Below are experts of layer 2 (counted from 0) of a mixture-of-experts language model. Rows are named router (the router's row for the expert), down (a neuron's output weights, with its number) and show model dimensions 0-223. Each number is 128 + 32 x the weight over its row's rms, rounded and kept within 0 to 255. Numbers have three digits each.
After each expert's rows: "comes before" lists some tokens at least twice as common just after its tokens as in all text. This comes from a sample of Wikipedia text that the model never trained on. Tokens count by the router's weight.

# expert 9
router:162098127159124105075125127181133161105177087192189117120130074162133121144150131141085175144168112116126126076178132195118108163111138157134159157099166103145104129097169151145172107118154153146148103164176097105136152074197181141096083160161153159159157147078123155128072135079128117175172119060192083115099124149152099120160099167148116208132129112108160115162163156143075184182141137132142152093169135079154097130104087149109093193119116086126176115112085110170166126183113116176115091114128142155085158158133086179167133171092126128095154105153150146152104114154092162129101142124092187123102151148107126168197121147120132146164077213092149088100155106141074103120110
down16:099136157159054095146133095151181104139109104085102164125158192077105124110069127136088104124101115144093081055133106195142139133124115139139135102176090042143157085148112114174171162133085138195114058142071122160160140139160134107110158161091095141089114080159166144158093181153092109112120123130184069106137097104153115146109101143155180122130175148094057105099074113141178154125141143140128132133111157141119134120118112046089101135107104171098099164114117169114038110122125124128113196118116056127118095136112123155133121123143123085147033095125165089154146092119122173086159079101150163192129161149134145118137121122133115126129088108105124100057123124051104128108149
down17:104125146177084110162080102120133094157160096132119072112166158082184124112059142181088079172119141146168156109139106113167116149177164111146146169095100111114113084128122085144079075168127139144074064128093143146164165115119077135174102144105140105138167130122169108132126223118154110123162116128091117097137089124088096143126131091190113098121171112146046108118174133133149185208165149146185164121167132165058159135108141155131102091144121081171100116138134077144122092128149162108131131190108090109119133156079168147171089134078136115139139123141038190150112083085140104142101104127119089138157145126076165101090109129078118139123137120071168126038123127097164117134127
down18:101098144148175138136074137138152108155178123082120138119168167147169146133062187093138086133166165125165151114187118074143085152089131119134181114190137173145135125130143125173124108143156123111142157126079156136114085175088119127120139068164137096127128122128165113096099154090096083109057147110073123113159127117158105030137116113142123152072113152070141142134110145216116102060142141169051145123100111156024136143086113144121125081105091152134156135102156147096133091170124123104178146189103110118110118107082136164186132169073080159166075118125090115115151116076183143132122122096155138099126097129115171082118187162120148096087171113137133073161116132087135164125071
down19:101131138145134118129114146168066157152142140111120115131119116063126169119146136108097161095141154134080120157163143118145100033125121150080122107112202128106205109159143044078115131096123125094158183125109107128108139128097166097121152126075106134124112118127109142126138141122127183147022128179159155132185106085079111152212101113092099094040079046158100174169113176086087048073107134099104135110087076090122168113147151146126088159113145164101174117159126139095095145153137134165103156130169139110156138131109128125124117063136190092086126144156129108117138123117122109133122161147088115192120132130072135151085072141151123150197098113145140171108079126114152161158098
down20:147156139117142107145127088131127129177094148106121126140109064088181163141090102097122128092111190128179106154115154138172111130123058071127131032100093119150153146122106072073081145177096142100134143158061167190112140120194151102127186152111118131111142102067105143105192119150118163088120156078135079111151188094155127146134088109093145132134140156180085143108159088097108156144107136091116094096101164106163104099124117083139139129211126125132163133142107170083126151128112173098187161109137119095147109137123183122092168133143126146181154128189129085091072071109168158117114153125078135201146160055124129142114181080145157138131103090108139135060101149180139101098167
down21:118101142163130163181117127102121095084137136102074102111158126131138176098168116122126123118119117117140158136126095148146125177140067185202128117105112129156061030140093118071073146084073182184075151127126110164103177109123137169176135119152121079101146082144118125100160108113137141136171138069151123191146172069123144125149145122135190118131059145097138131130081098077131114111128124209065094168167112167084169147078111135103115201135094122090157115135150148119111113121232124139121162085140163115118095107154157097099121086158104125102114158151104099151119134159164086150092131116126091151123089164137143066159111163169171138193171184158103152163136117117147151174160
down22:146161090122247077133127118185122094135106174133118128159130151118141119156133176083079153079107093063119150147115108151065137102199114136122163103078199148119170085198106114084096161155146141179130127153103155125140172087180096117142157132127152052154097150113157160159099130122105116157145061147106137109115153090121082105172105181086135196135169136167128163127124145118051136154072197119083180088171107072163157111104096106114104119119128131143120125146116157101120106118113054070138133093124151175085112116151074108112138128133159152106131094145099129123115078102163078129119167129128102138175136125110139044181133159128124102148106179132108102159099117121173094106146
down23:169174115146132159140192119148129180176139106150129117129180092097169162112116103147116125076058166169148098121133198123183113130088159101094127077090128111108124108155115138157079080117072110143176120115123114132083105120130090170106146122127151155152172102127100186143093085135128083187134108101101106218086126196149098121063141108082138106115088076128079138047095174117109119169110144145137086150158164105067103127163117118105157135141125165139087123152123109166123202059133135089173142137079176147188118128154135118118095113134132158176088101102162125120083056153114158112088116098138136126150137134138097096083137030098110110147196123125139144150112139119093095172087
down24:096079121070098173180098111114125153118139099149062146120097176178101145142103097109115141126204123129144122118103175123108133172089222124121154137145060126146127111166155144149185139098164151159151142138145115161154148102159131168173162149133097113169079164051128114133152114105141130152114096157134138136180060160111166105125179104160166143130065175104147073165124128092057173142175158094182162093152133132172110147130077130106141107116172100119159202092167099074110132097122102109103166132087144140094156108119120095151142160155138081113146146100102150140146165066068177182114105141080126164140114141201160134156111065095130090138136130130088104193159155118138094084173
down25:122151083138104037169098132115191140191092141124086143097098093091056145123093154073161170097167152123125191123133123152148172121157113141134115087124121132180171154178168103095142164123149132188168159114137136137123140140135122096118106138153158145147109136151120152087136132149129135112184125116164113109136139174121092105060121149079085108135105204127137112149169162178149083110193121135165135085160135145201126138138137107102170149112152117090136167169203182159109159135114111095144161125131176176113076189162177105169126102138077083067150071130139061148146146111162190109125188084110106105112086143152125138146111164121091144086133192128134094105136168071055127144138
down26:143130199165159173101102169163110138115165112169154100150121153110117134111127164134160134093110112171115204117065092091101091111143125165146101186146114168104088222077129109133136131141108130155073179137093096132068172120108117151135096128147121104096194158097171063119162132139140123122103128150088121104075120186161133174083119112188164107046169109116096126089120170090149121138105111115149135149147168121129105143111114150093127159205097153085125170110098131088111110136132121150185109139189150117131135150149157237149112131175156154145070189137150157160123125115080090071079117156138107139038103128148148129112169140142122091095178100085089094111153140158098113118098
comes before: " |", ";", ".", " 0", " 1", "–"

# expert 6
router:131155131118093194136095181069139138125115127127149099094137096176141124121110186136108115157162145158144070144205081076184101139173114176170144134100119071139193159057150105183169111129152127108145137143106110087152130121152084114161155114142132153139143093136067178067178065123090122131150100066157127166179139129168117126118174111153129161149104142086160164093120108200132093113107174189082121161126145156112119077136101108117132168141116118124172090072122171139124138104123089165095111184088137185127143116076171118153142125096094137106090145085133137091157145107157178142135130070156165174165192105084170126083140142112134137081191126200124136148109077129105145183140
down20:115132152148098057140099146125088072113119103164167132146099160149090147133104140132180147117135136134143153065126116162146159172105125093113175124153145143082116108108124136104176153115135131072121079063072149137128180110066124125158186106097083130132107087152107096113179106115153148105121173130127162100053122112143165168178165126119175119161077112146146094225149150127153150141133085197152107067183162158098167113131122128187161140112112104113167028097049074168112131227076148145104123119139117110098162131166155198100119105146139174125119102149125130102094138128159128103104173091110149102126177101146139140111153155097119119189167160116178143141136072096131115089108
down21:154131192116155165091090125128130146136149077153154183250139117122133109195084135156107160088143125172148132173051169134110152107128155137101149104131172121053128160120153104135123133074134112175135140155164094080113186172058126123112156134133146108181148140121082065141156204106132110167152076100150032151151099153134115109122105138158152074121111162092090115123097123109166109084140147133093103146134126178138153114130196132125146111149097156133099106115105144092153127102117164078105119160103090104097123123171097173191142186130064191191123119159097090147134111120118137071172154148145161122130133147132071077133096131158130160142125191111113101181125166110131126177140
down22:178138099203116143086144125121124136173139143161135121110092098113138181109148118119107144104083104123188123090182129057126046116140181080113143144085122132046130113100110191147168087068078117123100105132157124152166113160095097107175120121130163148103088099167147110170121138125166127092174093174118080129103157112101093126154139157147156155152158122112119120094142151144146186137135139080133137115108153111142117083122139206163195176057057070121137082102156100068185105120109153145094097092123142115058131093082154099139105095210101060172152132153182134131136119130123136144154115100137159112119201140115122093143153070111104149148126125154138070080083153088114151101134
down23:110165082109217095123151136158116148158145187097165139134064144192149142109098113138070067142091109121222159134142104071109077125108146163184129109123130115210089117164147125099164132131125108065142174149137100119123179100127157222170133139139148126157095113133115074129151114120143170075103137105119097144191062126138122172123129084082112147122133118112138156120129138124108087128085108094159134172137175078127144133132133159122093086069119121183171055088079087141120180117104150172166139108113145104164109129165162179113087137209107163136139066114135101175120096177137166095122115124074095093134140151129144099167081102094120101086123136151077126124162127167139116156107
down24:096098102109199111156155065124145121140132125057166150059066071136078140132113149107085144085191106073078168120134064109124124124162119174137118113138125072079125103113172100142112131137100135123149145110150112101112114126108117080151105131074117164117132115099100118107105084228129133120131133106081148110131020062124128108128138168099124118108107093184104116132132102149152155129095175118142089097118168159128108133119082144119096202089118096156109099044137160063150122127181109193127109076115128121108145145072164128119204144185109050101128134175167116115095150080159153150128096128115142095091143137149107109156105120183125086133151104154112116098073098134099114079142
down25:103126089131173103159120102137093051134148100107125097109147085102118157113143095111101125054132086143216127116154114067108171089090158131160162180142112113209135101082105136132170153172121106164139145053115124121062163131156107219137101092107125116097132122066146117154147108135125123088118068143094174134106074107156119100095063061136151144126111100149189079166129083070075094144147112105189090132110141115067135128155136133123100148100087111101117157129192138102116098109093143049108122091098135110122121086117082104103152092106168111163109157144128149174135170176136103160051107135123136127126119138120094155115160168144142125092113181146117182103182065107143131151107
down26:126127172154169109126156152171043114167132184124096153092086114100096148143118158095107178117121055140041235157104116114100052101146146129079147174120169127097133172145118140128165107050125115140108084163165137153108131095059148118130073142135116106127106106133105121089138124051118152178140144081160139148166092163146116130099156156130117138072126092150138118192085107129088169187045105192153136102155142077139120118094112136192184125108132149164118141141043095156119125119139145116147127093145150136113162145101153149098111118144090114124104178120136091155113144166143138168109107164171111147153090162069098126142110143146167137152157131114089122148190159180146078155099
down27:196188175132165133110125106116163178133108196151127163119133159105116141142157125122092105093108105075089131172088101084140106144156133122134139142094208159149122117159158133055150151117149061106134087134150122054101139098137134182175201094133121145168155107106125091136084144140189106114150133160165132086201160106104137081083134146149150162094150171109140097167074103143115106107158078112136141156146111129081132119136061155124142112122139184089127109044085109119137105108073116147128121148145104127092139110168163113183157115145139097108103078070116136119134159125156137219130058085088164135090157084137098076083136082093155166157118101204105151117163156137102121158090
down28:097194134113141160141149140176147153102160076134136157121082103128101130119110091138072063106108104143179094162133154138087095135126128093133148066113160132210157120146147092124162138197168140104092135154130158170144143110132161215111084059108109108143084133142075125120111125131156148133174125038083138109159144148165123065168120113090086128082149098134179105103120113093124048077080092237177115121134186083087160133133100096118168117094119099204128126141096082091154123081095105178141104104071131146124117124166107169069107158133163131157145065120096131161132127182166140122103148144156100135133105135117128094138085145122128120104194160097111147146167122113116125100115
down29:182185096171070109151092126124202150140151054146120162125164121179121102134088127092062197122103123128182135155194161195151155092091143133146194121161154131122128199161066083176080141123134158074127135124131127116112120135185077161142115095057148187140133153072172183109138103103124112109092124125178107143125112109123097153136197204100122166093160137197117146152160100117122147082112107145101090048141127188216139098152093128129133139168119113177102110101109178088084127127111123151165147107113122112124143157147093140106133117117096100123142194176110099117108128167134130146082144127132140136152176110105131163147095101147131127135074156127107169127083101085122155132138
down30:131089137097096161137180080104134178109163180137119120121126116139139111100146121128186157121135155100076080129118096113110136098102164041145075095143153133101083133157171120139084129114154155180084140129103181061150136131095117014110134119106117109142150178139153172154108159097153087157137187103122125131141119125132121177100100179135171134126134168174146145104153205159154182140135139085180172195111066130086147171147154114131162165067097144180122125130108160076157173161128118122124139157140120078152121100154131186156067111203122081121147105133120152137075162120185117183161171103105080161135147156172172130111119130111156117106095141184137121126097124113162076059159
comes before: " the", " ", " a", " re", " 19", " f"

# expert 1
router:126101133067131116082115156141162099159165119101167119145158128191117103137128072084082163132121080168124146164176143137085084126124130106182111191150120151114115079122148188195100177115117079118115079126100128149167100111113153127117174121122111152150110128033046162114107108112181108154119134087163142150151156132126148134176165090082103126155136118144165107055162091139180097092134099078092108112138169162135071091135164153120180113117135162146149121162134127164127083148137178131104164093175166127133159151121106085067146131121107135123149142110115149128138037200161117151081154119134135124138166094132163132099100128077160061171103106182176077077082125174097114161078
down20:102155082169170144145118120138073122130109106109133154097135069149140105150131074204133060105127101132178180162156107072139143123191131087093104161147125095175116127159155064117199134133127168150136154132105104072097115125163128161171134119068139110159135107144148151046128057111154132132097144145220097137081171095109118075113099079135098129105093148114136206140119116110131136193118209127131130130106167166146109136163079079080135159127166108150136186092139119195086108130136129180072119152133100152181115096115124085149115066149203129107094130163112119133112125129144130100142125134153121093098092148096124041154166158086129150099134102160080103135138169122130075117112
down21:151160108090130144124188143119148192140100144171105141210204183094159124083108102147123159149099155102087127118129186154133142109131113117134189157147078128135165058084175093099133142129130089132132129134148115145143141120122142154104137099187141106095201173152108108141132138181100166108129148089109142131147058162146092145153074120133127124110151139067092110142143190140139046169072125141064103154104149150131138154183107119139128125151202145126161152138103189110210123164163142161129219177173115090114067142102135162135127168174148154171096113106129135129163142139156146097142151138176185101117134150126108110153164163094142090116167136090153181106200139086102169160154
down22:091161149052100138142122155144212121163063151097167153079106134078157091093140131111109114115120111111146228166113192123121142128118150119107141064135096134123100168139112083083131132081146110081135115101165129087094137073166123182136139165111168114107155156138128050124149188092103109148159060101093076165074121106097155142107125103122129133165125101163132100139163135084134099095145083148147075143077126175120098106180133140149109150091112128146154089144046152125171141149092139083122124153105095161104102148077083135193173068146096153121088132141097124144066120165136131186099149136112145158129090093103110136129147051128157174156147088127086127069168131119166107066131
down23:157095179117124094147065139138167144174055138139049121126169145157110099123160108111130102092134099130173120106185124180125161081073110116126156097134135211134171154141104098145143126149171178167118078150128145074073202137164157144164131088167122124082133175160144163111147124163113181179140129091138115074151192144137159113136171146152151136148116149142114119120155108072115084141143155115096146142194168148089122088161079089134161078118113100103142159192170134094166094124134136116139116087092135196058135137151142088115163081065069098144156109145102149151111097184140158097075174130098089120114085146135136115120155125127144102076150184172121124088192105122145073101130
down24:079128116127147141167124153117150065067137119133093104108134110124157141163122126097136086086128100131160152093120115079087074125164149154123176150140081069121138058135100109141076122122138127116067080127188165148128158164135140112171172071118161102113047108142152102095163148152144058151084080125112140179114140094148125130148108166136109103176117162117158117126145088196138199147192095137126133140076110173131165129205140185203147094096114113126125167117190141148116167138101148124142133101122182101094148119128146122090142110092139162160105175125078097123120127169177162090182124054185136151167134153119145153166124091116149112146115162146042102092056108172139129094171
down25:095082131106132068107118091147141125115180185179110147140103129179159216171114137115094143133150178160110152116103123179120117126145186143139027103114148083104127115081131181170144122145150124115053120154152140109117134198148182140135151124101104087138181139132119145171134113168168092198071124230100137095156150105150191121158146133141129095105154101110139136141116102122148166115151125125145064166187110108132148115108216146162116143163124152121085168108076109128151096149139164168123061126145084119133104121159141160103133146137137103128119195138149166163168087198094106122132114159170120102191137087138169086150115115179130110137161116144141137119147119086214087165103
down26:089138064136082167096156119119099125163114121117145127122150074113124160236164126122109105111122168176194059104134090055131127067147116114127129096089133119154143132074158117143096143137127112118136160166133083121122133159135128096123105094084120164144093072149095143098129150154079147140143142065157131140085139155123066135060122129162128106128069179134102149155123135127108098150137070149153121174102193150119144128133136125137101173120109175113047130088133162142131193137052143137121079112194175144138110099145118069109100124082076087122085083133163129127130140040093147158148110192161117102127097098136144122171138134165156139216191167149135147156156109117070100108100
down27:132181059131144146054102166092118068159111141098174124135119157171134137144107137100102095109163124163150112161156113102097136144137089150167157137157138070084101110164154104149117176112129099113132057055104114111167186169112133125134119085199107130108093117157113143124149136178188112141191131082178188159169076141141123162115179181141133142124073158164086116116125157044147136159130087118179070072171084095168118164146131122128131160094100118113166049110138106110143113109073161085075097151132090187070141147120112083096155179130156108095119135093158150125188116148092120125137162130100110158078162113096214100156078150107129109172128124131105130138126092120148104131126
down28:108200084070140108135063040152171105130110125163065143154144134136126117173172106154120123146115127139107066112169078128130134099128133108158093137091150063151108080059135162138150103139141192155129138147181106108148122146146151131193094069074113112134095069137064150128115164187083084132077105150126136150141075071098163138091134098166093148090132161121095084136163160173102115085194123155051181141131123136120176131158155096123125175132162187108097102165183144108115155087116119117143125159171170156055089170104123080136122159115079102135144089111104146134098099156159119161113104124184128147160137121114203125092139120144137137163101156120112102166173134138134084123083
down29:114087125142095137135098119089174143090116100082066149102134171116164116129066117151179055102147153155141164157128243147134159155116148110118150149102175138118117127192045120120130131124140162135134156160156123171165108132113121161114219123108125119089109111144109152149166100182156045081133071131130098139138139112145114117084133127143126084107114117070131177115133115076120129155149141102106119104143157138130111088143196162088158122169150094126156091108091068129109174077123125094142153152106106116176170137110205139128208170165133158132096091105160127185177183152095107177109145068177082114114089096148132128115126185109105139171163130144111064189148121126113160097115
down30:191084113092107097091063180138176148107119147093128080075136142114130175157083095117157105106117189196171132147146222108116184120163130098120141092082150056078072162100094060121139094077090174080174125165195093091130096119084149118133143087096113125104108144132133128173111091162148066118152112119176159140118113121111105130162138128063125113105126142051116102133133166059120089131121154164164130131148126140096096156140124142149066106084190161117129036116108091127106108120141116141122146123167107141130116117103153106191144081136067126168138138190120122123132097178136157115145163151145106180078080170110135153140133127164126099147116124102064071124153147142126139114150
comes before: "\n", "|", "-", " The", "==", "The"

# expert 4
router:154171077147121150137118128137073191162198143151130144117157138131150130146189104134102112160090097152086136175139094136110142141173147179103106085134146139121135100147127156126075105168073082146136126108138132108125174114174148113160118185128117097104121138144064116155115203173096170157060147142152096162175143073087087121164116167156123089107143111171111167138112056076115104075158124109157153181119118104123051184111180087132132146103130067119144070099168121125117138088129139156136091121127120101151105136167196082143096107210103110162138135119134097107161097142167124051155128155147083098114092147113147081102053107072055086104139135116142139102150175152066123096136
down6:132133123097123123179164114122191118151153075131179176059132141127134155090070174074089120151152164167113171198111117067176118121161141130127173122151086154111160121138111104052165121126098062159158126155156102115100161113128174155135099094150138165118160085077094069135130169151133101124129121067152139121140098169127182159141112114070129095132107146067086166099135136136176084136116120141208135175126133134102117208104131134129173083088107123098122118110166146138059129130110094123141194192108091143082133111069156144175137116145140122163105177184115149118132103086140096159128040091129127065113080184128100139192093082157135112139149131110147091157100106121104119102136
down7:146143091163143142182168143135100121232095127133151158138120114103129135068136162107149127119133133114082160194145121149099120077144111112132130123094130162114176135106235076111137108099057141138202124145137068161108148150093163136113135079148105077110186143119076081133098153075104146117141157072041132101105127139123084173129110119106126122102107079129060153106096138145111157178126146139127136115021127122102071110108107096134126117165129156137113125146206101127085104095196127138169146176077122099142104117126149110167116146105168121125095154106200040100149100090125138083142120154130132051093156142094103128120160139141132090100155153112178136142096139130150161105126
down8:114236136124093079120167097145117111121131183103171173084109135180095113148085122160122199116156134170121112060116131173081094149095130124103118092187134142113156133151125105183113153147150105052108138133107097084148157133073146126138125171126114088091107136088139104140136112114149097143068113140140111158103174148169161126154129147115128147108073115097157145096051101120125123198071113087169115166179115097103162191110141139170139094161082121131126096112121111119107142142185103132111147128038129086083156146113051164100178116154078159149180104124116152133122122131121159117166093156139184133140145122117150120145131116114053121116206124180100136128114130063105031134151
down9:136159147107100165132129160101098127118125203169096112156133210069119136138112187135145094069136129164132156160097137133109156134104139104138090112168076085152075063095122117144116174123090176060092148109090134134119162155158159178109124180107101116159088107146127163066131153112134143136174089146231119133147076149153128114083142132160076165145080159116183149137151116091111153087116107183100117064115148120144107090095125144141130157105161177204169118134141223123104053163080150143141209122129113129091125136114154141106129152145117155057096097090146154151129123122137131164119100098160161124135178097095151093140135091115146130203149122161072126144092137134077169145125
down10:111093092136181191091112081067109113075096103141133073148097085090188111120129075118065139152167140085175149175141141114160140084124065117120124143113159083097117163174138097127166092137074163100109088168139161128134091140064118094123091118113160075101074103093121151138106136132113105108095131102127103136129129137087110184155079120103150113116156083157136110183128107092139179126146177121134103112122119121121150143141142113146127165101102099187158120143159062103167146119153125083073127075100116112178091127085080111136172125152164130142134084163172108129131133121149075167161149150048162140102112114163096151105184078144116129178073105066213141087218093150134138181130
down11:145152151111121116077118153143108156131168126118131142168097112131169093120163119100158144208178146135161153114114140170129119115127078119105135173159072123126120121115053104121122109136168165144047103114105139161125138187174092123129157119108126134164150120147108104118102085108094103142126129125232069159163142141096135103123102123160130109127121119172129132178128136105139049125119076121099128099143156192222091120122153070176127141082043142132139125119133154087104175129119138065220106106116089145074079167110159185080073132115157095078104057093161166136088122125111133167068160170106149123141137125153142181111162170154166151132112178057140151077145121132108123144154
down12:113116155098142099069180179167112110114190076150084103079092112164100208143128160091139139077092076117132135130148121091118078095141118148116153093145134110113021164110129077108099115161143113103126126069134114076114072082120120098188153182117147119148104162168108150194116126138126115160096134139188158133158193126134102168141140125109061118130113101141097131123150131197092184141095185091136085127125146111127098105139165154163124114146164154101105165158086091103109165150210135167136088165103097036135079148078106133117123164142159097054150185141130154135136086172150139093156089145144145151178159101136119127127070108118152162099134130146149114135120189168104096115120
down13:107122101108125149183121102153127126118124023138077156170133155148132118106155171101102119089131172126125166079090100096131139137118069072148136127113196148172139160106188145173146121133176117103080121190139173116110178107150102148041192090135143143167173135130172143137177111156128115108177087101073125076115147160093123107090168113105178101123109152052148090126108115097092143080162125112139099115122126134226155163139082126154125077102075119107156147095172114133155124110105109076066082112132191186105144099138131182137169101155110125182111155100130188126172160090150103148100107102140111171124092171141114118118128116134142193093148138099155104135155100104106112191155
down14:130091120128182135113080104095147170136159114176120138121076143096130107123125127078081092146110146096138168133181101189145107126139181152190121171123104141187130119127146113135142125143088142086071136091183177161082111179106112112098156147203175092112108156079137045134150143123141162093182149050165127120065141199141087136159089114106115116068133128100107166060119150156111082155064088161146085098145189068157113128105127131113124139120122149089144092124134115121102146137107178117115092110105101084156127166146143098071135130096133167089116148146125101117111193095136125128162233150132145094137156169126143124117111139137156143128118145058169141095202189138119176166109
down15:126143130086110131166066127097095118155136156140132155126138129130128078106068104103102130159102120097212122116124138161118170101165162095126157127152133113176115129115142121099135132141102120148161127076163170206086091113131161080088119121043149107083032127072137117131157199106133152118187118116069136168117142099141084148121114105124088081198092092167114164073127114122131179140168129124081074111120172159174117193122091109139082158108104113141186077137154064121130174099149178131134108119129138156165109144162123110125143157165159108112168118174097099076142061103156138186116121112052143163146186115106093133134145123130101140158169132108139150131221172148082094149153
down16:166142131138167141080131105145084118171127136144182141112123121097129169171082120094174128127124132080155107136136095111141086104122035089110135099138061123103180097106098133110103139114119170141085128126089159177174148138179109142098095092201155077109096099155105180105116104088135112098178100176074099163118148127106172140124074184134103099128164080171096130092121064155089144146098119131124121068140139139133116193087150100122144048181139100108126127176124096131113130104136158168085136113048053078138095165089114144133078076107131084137127111157124094142147133051136129094191150141147122171073146124170083138128120090183124138113158149099141105131111197128080145093176
comes before: ",", " |", ".", ")", " of", " ("

# expert 15
router:088176078161084151091173077124093177107103132113116083110139089146172089094160125133082142112113154163175090134122187068217120120076086147098109072164074155116119127157086086113114112171120131164095150087166118153158090161150127094153138152073142100157106113161144084174118087126102124136122077134063175167124148112149119150101058160067110076121150144114153112104114088121142161073081115191164161084100099130100131127121177078130129068118137111154120178146154121153120115182184118170147204125102131166168061113123108146192125155123118117092089114136083107070111115110168112135150119088076131113123109123162146119051153132174107061111107139125118145136154161150122147146138
down13:047126162095047099133103108100148059135097135142103168107140107129081104199062125187129146165099150124116116105188051164137179160114074129152172131122165107126108080166152130157152109133093116084110083111109114129119117127178152099124166133095071144177113119081145153091142158117090146114121141085142062156106125070085159174127138109132125118145129146137136084215087087074100170135093146135130102148187154163148148153175125137109124132097098147179197058127111140118127079130127173121124174146137128172155143078176103127154194069121074119102139115120123116130126103128149080210087133176159152087149094120089103103136118146135138119077128153153170197152144116161133128113117
down14:129184179160142124112159144152111127104101145144124139119143147084093124137131129139146127132100155121097144153107139146116187154060117134137178145147151108083102124105157105141163139061171124079086208108093147105137153118100148093071117154136098077143110121155110134101216103132121183088157161031128139130169113082140128140166122200092142182174173131106150103129116120129090096183097190163081128112108122159148125102193172086096158158134168162162109174078126096121174066151094126134110141148198134090081080088143139069163171083186153127142125120109076097189124134074102156089192116157130099115174119130129076118193100148121154159117117138164104107128172091118142145101160
down15:107195184131140127144120113118058166147151083056083156098105100136127085126156108126152131121132152131165158164157141114141079106126091137129094088158142071122136085164119147072134096114133147156131108096146171085135136155140119105111150124141134089129123087083127128162100157184117146146095158094202140211164138123134181148139103138045142200154134163122125114119067097183180195180122137168089147137128106114072117096123178097126122158102130123098142132095136100112199065074155115064149150162145127088168125167137056116187112164138150071120165094042077153131138132171149130114126127127142188150126171098158106138148104105169135171164127107059144131145113147160134114082169
down16:128156174094125159101128090120088083103118111114104165093125127153116089127130125108132118067156063121147185105127085125109156146157185135076137134169096132148113135169109162102158117090101130130097065127165112089076066148154136138138090087089169148146134163122135109223126168085167159206125081148182099090153082118110147100137168128090110132101188168178151157185174130098175090117140165105114142196128114135108119141098069119151133147079114110190133111119130092147123116155076118148125140160159090159116190090072124112071166167133174089083179149119142126074125171116120106194099105099119097195110109165109137129187129164101132058130116158128097169163101124125189160123101
down17:192089155135153083165165127173161166176136099096108108096109087154128151107183141084063180117111094144135107152115111183127109155114116092095114192158145089134152170126123208193135146113144150178137123087061161098118165117169161127140043140063102109085154037142132117156133140119076194183101118147169074116124084164151126090134152116136130090186078188131097154082157149059127118100137097099118152091092081129133140131127116078140140135165076139081134133136132094123083107114068111128120126102121120104189151144157140091071165140085130104148104068111124120063121153102092136129094097091102111132152126114113126137154104131087117139166129109098072164161104076098141117116076
down18:140154120143117151157168151149130132098175129083159168149156125215174113106146110155108150158159106109103172139180096090097132188093171125149104096167172140152138126156128127073139099088143127177146107145121093122068089134145117084155113162117154148133125141116099099176106182181102138173179162193170148176114118131111185097092126140104143162130112159152105171160091092103171200121133203129136109150097053138131146119101167101152084120131157100141130124101124112099138065135087112074159150109149118042111158094131151138074122115093115039159173081113110165096160147127134079080096160155110085104152106143090148136153158160158070098094142127114148100147199089129134073055146
down19:111086135116119104143076044138140110093125109136085062114119141157105192160094146160144161165151130103150124137131115123109217124111134155146120132144160129091152136165101164161104168166148081066139134124128161029127151078120081100094164145142181106140164111108120150121074114072141129130111156127201150085181171095116115104099168111076107165135133083130109111157095115111154096088085140100129083091182104190057137147141095111097190150134155074095132063078076174121134115199085116112145108130125092150112087098136132150108129084124100118100149088112152144200134151163145107099156192177142156142178157072097147072152135092137067134149128127153145111137121159163095161121135
down20:162138078166121166103137102140128116130144106105081114135112095107134100121163100102115097112132109088140093104156144088055123155163130156131142161139126096123083123127072097089198088094074149066122149161127128110077168090121083124151167099107110115164113144143142132132108139123128134147192139114161198139167141109108103062169130107130055110076068095172122190097118122080151149135207098088111119112162132099144085174094154158126150143098168092132162030116098130127083132094108130148098113124130110091191130099103085075074134174136156146132123197117128164130095136104106149173201188145139120111102096150142069199139115109170084158086136065111153140193155135170097124166131
down21:142144110081186109099136096128127050184143154117118072174129110093098094169183139148132102146124137149202129179179083173058167149159108085101104127134107127103100142085154146120104109154119135074143117122101074144142035086090084126105075142088161096171090150074127180103110122121090145133179086103168088156159163121095152140092129113145090111211088173127112075142164073093152196149149050128119117065129138103115098121108087094178112127091081096129155109114175205100136145108155175094107131133081130169118120124112121126108119102166181143131100118150180150147119122100113082121115158147123150136122121151110156108151096110105080091172125130087093102087101116125175140126175
down22:129196199082126165081112114085096136148110171129111093110112150091137150200124202130211137104156083133152151099148096143069149135133091177129172086089177100116057142165147142141158138113148102119088130107100088118125159117117149162117180087138126149168183136141147183080141084155156142155116109108204162128119124113080107169095144104141132176088155144039124081083126118102137107145108142133097168127182127141136101103078086079108133126156133070134126072103107136144144169089130132140136145144175161177128197131094110046131152098143151148121219114103162111132130108168113152121115130111146111150151063162169131099155130133126172134139174100131113116146156072157074138187083
down23:074079164089127155155155127147085091118115119127124166137124152125175116118126135133113094174108137128122158098079093104129175112113145126101098141186147131169096136088137066109137147146113087084119065127141129127133107123103192183117158112131120091065132190129153134114092196086117158106106094160162147116148140125126137124137134132112143118110154081144169112085124145050176118128144131167151091153090128138048177134190058109178056135114140132128130189110091038097134102127127179133141036113118062129151184135085156114125109087172133111144137121145093121098169150163147087126153158063051092195139093138114105132116137184127145160112068176152123148065065134127166127154134
comes before: ",", " in", " of", " to", " and", " by"